python train.py --hidden_size=384 --n_experts=32 --d_shared_expert=0 --moe_layers=[1, 2, 3, 4, 5, 6, 7, 8, 9]
Below are experts of layer 5 (counted from 0) of a mixture-of-experts language model. Rows are named router (the router's row for the expert), gate (a neuron's input weights, with its number), up (a neuron's input weights, with its number), down (a neuron's output weights, with its number) and show model dimensions 160-191. Each number is 128 + 32 x the weight over its row's rms, rounded and kept within 0 to 255. Numbers have three digits each.
After each expert's rows: "raises" lists some tokens whose logits its average output raises strongly, later layers aside; "mostly gets" lists some tokens that are sent to it at least half of the time. This comes from a sample of Wikipedia text that the model never trained on.

# expert 26
router:158112139135120113105184116137173125114074101142078107126130112154171114076114129132127140112114
gate0:173133179160152111124103154135066143106128142162128102146153108119112172191128114099122097146192
up0:143141078184098166102077174110100095091185151059106074162174165098177115093105106083098166139157
down0:108131187123124175123112167120123129137120124088157131104091150153157113198062173164146126129192
gate1:092158172052146109103085134106125085107086101136167157130141128131126103112094127141133139137139
up1:100134108057149134243116123131151129143109151193126133106152110169134107087082123204130074155111
down1:162110160098079163201144096156146149143119166166109109063154161150173144111163174146127141131164
gate2:138118135103091154137101103152102149073134133172121112146101135121132105198139126144126142177142
up2:080146116097141164120115100108110166098165090066059146137137071139112129153149127072140156159173
down2:106134096129162148027078116133205148068150081095109121206085097107116155110091172111158130113125
raises: " of", ";", " for", " from", " in", " to"
mostly gets: " album", " game", " film", " season", " team", " population"

# expert 10
router:066081088107101088062151062110174114152131124106153143123115167100116120134123108155121145111117
gate0:124086222105191146122075190098106115157145113160146110134195099138129132198131159170132072122153
up0:206160139046160095104114137077149097139163071099107145127127116152069149152092137096081116203108
down0:089111140118078138135150105133087092188124138212109087121130148145118126078154108082083142145177
gate1:118099142186213128146158125098136099113149096173110152097167091106098093102155150136159108159092
up1:105144136090144136153156177097140167161170134117090158161133145083126100127079169065190065114126
down1:083139149190175087109167111079113090120084121082080101124107095107165087164136148167202113104146
gate2:191176171138117109115131088164146091148129134125081152108118113181106167147119124117080119122147
up2:126085134132150145144140143124152135119128104163072107090133092116116137103183130162160163157092
down2:119123103110170137146170167089136129163078130156158079136122086145079133135124178153130107101153
raises: " the", " 2024,", " 2021,"
mostly gets: "In", " January", " September", " December", " October", " July"

# expert 0
router:145114157157122180095094166109170179111069107166056104087122163125183113126131102086140126130194
gate0:092132081182088104105174161047074097136066153150146092142161090135110083170155191119127127124100
up0:173154143100131154083081127156145087089120161081082160134114174091112196099194152123116115119162
down0:160177120071156147064098171153112122100140110163188167104158200192132184155117097104112101094137
gate1:090207128090134094134133099098083179144077160101136132166113133097109152121138125154130120142099
up1:107131111122156059093113193137147097130140112084168094134084191115125151148163212216068187082084
down1:094119114106128019070128102117114137098119138088120115085072128128163147159110113159141115141037
gate2:138140080147141181138088156131121065175135150088133117144133037137139122121081115121152158156117
up2:135177111114194114129094099096163112079134152137177108177078080187114065144176151142171136130108
down2:144155103090118142149116102125154076104174198127127117162119076147084112098129109167098164104090
raises: " of", " were", " are", "'", " like", " have"
mostly gets: "s", " they", " who", "ers", " which", " years"

# expert 30
router:167131165118058083084151114156130099099113085167134077134118104167167135147115133127097134108120
gate0:093126128205172177137102120107104132130165162087155139109091147118092122136110198121118107127126
up0:143083168087086114112119155162144082172115127161123118127172108056167156169189151136115146166072
down0:116106110145061156119167092137102074098154124126112140135197087129119080101168132122139156184134
gate1:130171088117119137097113111118124169172161088147170148093187102140143120108144082184118121136117
up1:143136133129145110110127123150093195121162156132086136153100162193171176165087079116189126152117
down1:190113085083105153110152162147053121133133131199048156147066079143138099103121160131023144138135
gate2:130110136133111138078169150157125154143064129130148134132121066162097117116131187073076109118133
up2:140101105103116097061163129146091123086216123113098084185080157101134162071066081106103089129122
down2:142052200120101085179106124141124104078185141116190161125052105133137164112169083124070106133075
raises: " of", " and", " in", ";", " from", " for"
mostly gets: " School", " University", " film", " team", " part", " school"

# expert 5
router:123130123112125123155161164109127150137151161137130123120118154095147089160128051158216115131147
gate0:208120097150169124130128091079125086079151113115101127093081114131114145143116065116121156119127
up0:088140154143105102111136149113107100173150136090142098121126050103103157191123119155107138087128
down0:065156126172150105177116143130092123177150131118112139098212125120138121127136157086142157090094
gate1:143135156099171185099175171166039177110137103087101165151152119087033137106132146146127099113119
up1:151154100142098124106090178129116176162140186061171096149090125152156158139128138163164167114156
down1:162152147122155167143149120167137131137129092109125153202140147106100099122156136164093139130163
gate2:119149129112160137105105102078150109099150158161164128131204187093140112122146110114134138159162
up2:155182143113088122151100169101100105146126114149095199137145162151126059129152108104159164159174
down2:131176105129089142162136172116117177139090167125125145136117155123141089149139158079146115130117
raises: " the", "\n", " of", " and", "Scientific"
mostly gets: "On", " On", " At", "í", "|---|---|---|---|---|", " des"

# expert 9
router:120111130117104139164121101065150105152208188110142121174109092153139130166100107053146174133086
gate0:162081087121108125144156163144109145074112152126133142166255135117140146109147121099200224121144
up0:149127108184185131078118170139112154101095148077120092152150111143082118149163175167188173120107
down0:089127127114095125106149185117102118147086095153128131165229117168162166115099109121157135112097
gate1:125115116128217138124102151118126121156138145144179163131150108143098107106134170097164100105113
up1:083151137113116132119158161095132208141126068152128147100118116111111123067138166109100123114125
down1:159181142089154093106135140070070161149170107153156098207077100172080122098111137134141150144090
gate2:128118107134147081117101140104134150142178237157112123096139134185142150140129197106090143151117
up2:109148119090168092108149162148085119134169116063149143192153104106112115131093144120136116077133
down2:155133146152157076114131120133095121160137051165115116159116113107100136136149101125129155183149
raises: "ian", "as,", "oman", "as"
mostly gets: "zz", "en", "ch", "ell", "or", "ig"

# expert 11
router:113177111133102064121132070080032120153080136095133166157127134109167064136146086145138173109101
gate0:120119128150113100084132073102116118136151066105144133153162145177097141120126120111143118154092
up0:091200156126178162082147123178071132076128101153108149122119117104164156123112167115112147136110
down0:155135134146161120142069108141143084089175103163093121143081134142126142113136122197151095088138
gate1:152083141137162191087163073147118123148062161133104085092136142180056103158126154071128148132155
up1:152143152141196137161146109138119127103176103082171167171133140124116169119079198103156080143098
down1:157172090120109148135154150163111114111169116112176188107195151114124125102091079102123084088108
gate2:105082150101144218166147163128101113127126085068078115160130106143186186145143087096088162128089
up2:149157112096114110101087111106088100160157157170121128135126173146121100151117091080161119091203
down2:085174107118115101134152126123106119095110165109133121052105156116090146164098141174123114100097
raises: " also", " has", " was", " appeared", " remained", " received"
mostly gets: " he", " It", " it", " who", " He", " they"

# expert 25
router:088146090126130133090141087083153137154157137177156148109112153067179172148196067093094106105126
gate0:164107140102124152201155113143137108142191116133142089093164082128152092084129136197121119124104
up0:090138164105108053116158125184117087106139116099146155098072133173195178165149113180147176120118
down0:158057200198115117086161101118126117133140086145119137138145096166107139124111083123080113185164
gate1:174103133176084118142104184133094107132141153183161160079128064156099132110084156064067102170160
up1:149143170153146123125189125110170142096162143143106141085186080100129142094162130152137103117079
down1:124111175174102145166120150169104067068073135203133137088187075119113163094117112116131147161134
gate2:170048152108145117091177138141127184190166191085120098165054113082154078108139114204169183150161
up2:122113189132121111094126122155097149162129129097124128166056125130135169147049084057144148129166
down2:186143140132113085200118118068115162096121159117145128163252104140137119096101187129148144158088
raises: "/km^{2}", " Ottoman", " rushing"
mostly gets: " John", " David", " Richard", " Michael", " William", " Thomas"

# expert 4
router:109094104083125045099134141174102145127135074114133098191141105152163140111114139079133128193152
gate0:125163100143071114092134153060154134136097109107099158146161080124101098058133143177189155126097
up0:118073081154111154083137108139108160108144159156120109176156149071120146129202142148145138193177
down0:149090147080075106133127168145103089101127153123079164132055113219114144123149106121111113148155
gate1:098085148193095123189118125138093073088092119116131133115137153151162160153111115121092087152151
up1:105129106123099079138102165093095106167104113169110175141096103152159142095120122124110120145081
down1:137135107108058127087087180160121084075088171126127155160088093115122132176132091140122076141151
gate2:063145138119075165106157187098105070098111075134100135129088087074121109105057140120180078161171
up2:121091150139040103113230152114098067088100116148051120131122102141112160137158046191104124105157
down2:103199151092133117075154103112091059083081138128138137159163101167107195172128110163106139051109
raises: " –", " |", " and", "\n", ";", " with"
mostly gets: ")", " 2015", " began", " 2010", " 2014", " 2011"

# expert 16
router:132149146107142142077171082163108140143137152099105129139122117169070127155114056168108106148062
gate0:146110133173122106135132071068127102176137122155131084139144069155122146172117194188151151152088
up0:146105155111140068115120135102116142115084142115182087131071101135147123121152143127132136213135
down0:123115139132129058140087109118160145130121074112096150134168040054108097115068149168130079130125
gate1:132215092199138157141141122127153162142109117127125194175116117073130143148105181067162124138056
up1:169138151219115105069113153139187191091145125125152111110121147117171128071102170105132103117153
down1:134113066202078110203141154140123147100112157137158120138170072102181100096153121155149133099046
gate2:137171133105140123096113168175094139072125158155131149141117172121130140147100116138104087093166
up2:113105107135126169170065104139183116126144166069074124170175130151100146155122181218091152149138
down2:143178160176077105138103133139107145198120172068160152124143169124166107112082050071088176105108
raises: " the", " a", " one", " an", " part", " his"
mostly gets: " also", " where", " when", " became", " then", " only"

# expert 23
router:130147108158133088151137094076100138126154165150145106126125127093155061147110135128105108133114
gate0:116161167119162243155184101070176123130141159069177145087147155141109152141077123193164215108142
up0:137146116111145114178130090163148162102147125116115133157167148117174123177118089085121090071124
down0:137105149110106139104140148115125125158126156084094144127127175142141107131126102120143074184127
gate1:134138147130083095085162107084133107176203086131169138104180178153130137104147136111120151170152
up1:147168130124161142170151107161180111109079065082104090129111149143125143134115114107142120131118
down1:141071165178172109146112129150097162128149119105071126132131110153130154097141077101131097094097
gate2:148136131059127143166079094127144124156173138188113143154112181064143093133141117138190121168089
up2:147177110138093090149072081141175088114104161087135097164165091123167174139109136108128147149135
down2:074126151169134116137141182142101143080101120106114164089121168093122119127159198149132130100120
raises: "ing", "s", "y", "ed", "ing,", "s,"
mostly gets: "==See", " Republican", " social", " Film", " Labour", " Democratic"

# expert 2
router:135133159159181047086103070120153091143169165143115130102117151126189142134142113150120071122131
gate0:146083139151152131091153128148113168079114158078097137071169152129140113096144131171143099100097
up0:112138121122075189158124103087095102117142122138136111131089198175128157126103081126187137076132
down0:071141134110125073152124098117074128155147123093122092097168074109133156105136169168121137143108
gate1:096067126101093133182167159167117135117133116152106141146190097181129136175128177112115172135130
up1:120133112091152158073174157076151142135114121167121144067120170115138137147135126148125143088101
down1:105112090157100092125165121126137081097111161155134173194214156155124081085096139105199141119152
gate2:103106084104109097113139110066133176178133193130099171217137078151106138082149135075182148169152
up2:131069116154135159162080122093140130137128168093084106122125189067168139160101108123108136160130
down2:105106078151167108123111083138111156127095141164154155111122114099095200087136071066110096159158
raises: " latter", " same", " entire"
mostly gets: " The", " the", " American", "The", " this", " This"

# expert 19
router:129151093135115107160087116135119157094112129097129118177140149074140147122100160120093165095106
gate0:080104216166142128154125145082123107131094126135102165136145073155065174140099113128162122126163
up0:146123017178142153118109142083135140137172108110153160120116189115079097146143115169121112135189
down0:103078090091171112115137179150153202181157087108125125157049192093135100134142129161137190148153
gate1:147143162084130073149132125107076112109137128135129129183111061096089132155109131162142125081093
up1:124157110056181126134121126179111156129200080130092166098074111163105109123125130142119037152146
down1:172169052061085083182132162115105105065178142110049077119133111175168154133132169145159176113140
gate2:114120158178161100124106092110058126141119102132145135131131133062125115155082154126162123120140
up2:096095099180094143111131109066098199152118103160061071100124101096152101135134098123123113182115
down2:135160118177111196163075128080132104070112100111111164137158149066111111178152143138136061177160
raises: " to", " in", " from", " at", " on", " and"
mostly gets: " work", " second", " home", " worked", " football", " FW"

# expert 14
router:167152145064067042124158177098151122150084154130123137085103092095172107097124144128133106089167
gate0:156075112116117174119132140080081138167162105205105178164138096104092127062176075140120140147103
up0:141129163153107160149094129071106138175143100114171141144088092064121148152074110133212122148139
down0:180109133142089154145130114157197095212090110075118171109100158106137117118101144116060088111072
gate1:140111139115135097104095160154058175120137130140174190091174198117127094134131116066183076151096
up1:075105110117127190194177145197088201163150180063106158132202079108144078098122103101157197092168
down1:137137160099103126121169170092155193143141130111115148113063073123100148138107163107139169121149
gate2:124101143093131160090145110156152133140070163064175114162126149063143111173139173139144129157107
up2:072141083116175126148113082118107104104117198110118182111154140186131140119117159123146121120116
down2:126123058097110179158138137093182085122120158098132089169186106170137100143117137089172121118082
raises: " years", " years,", " years.", " times", "–9", "9."
mostly gets: " ", " 0", " 2", " 5", " 3", " 7"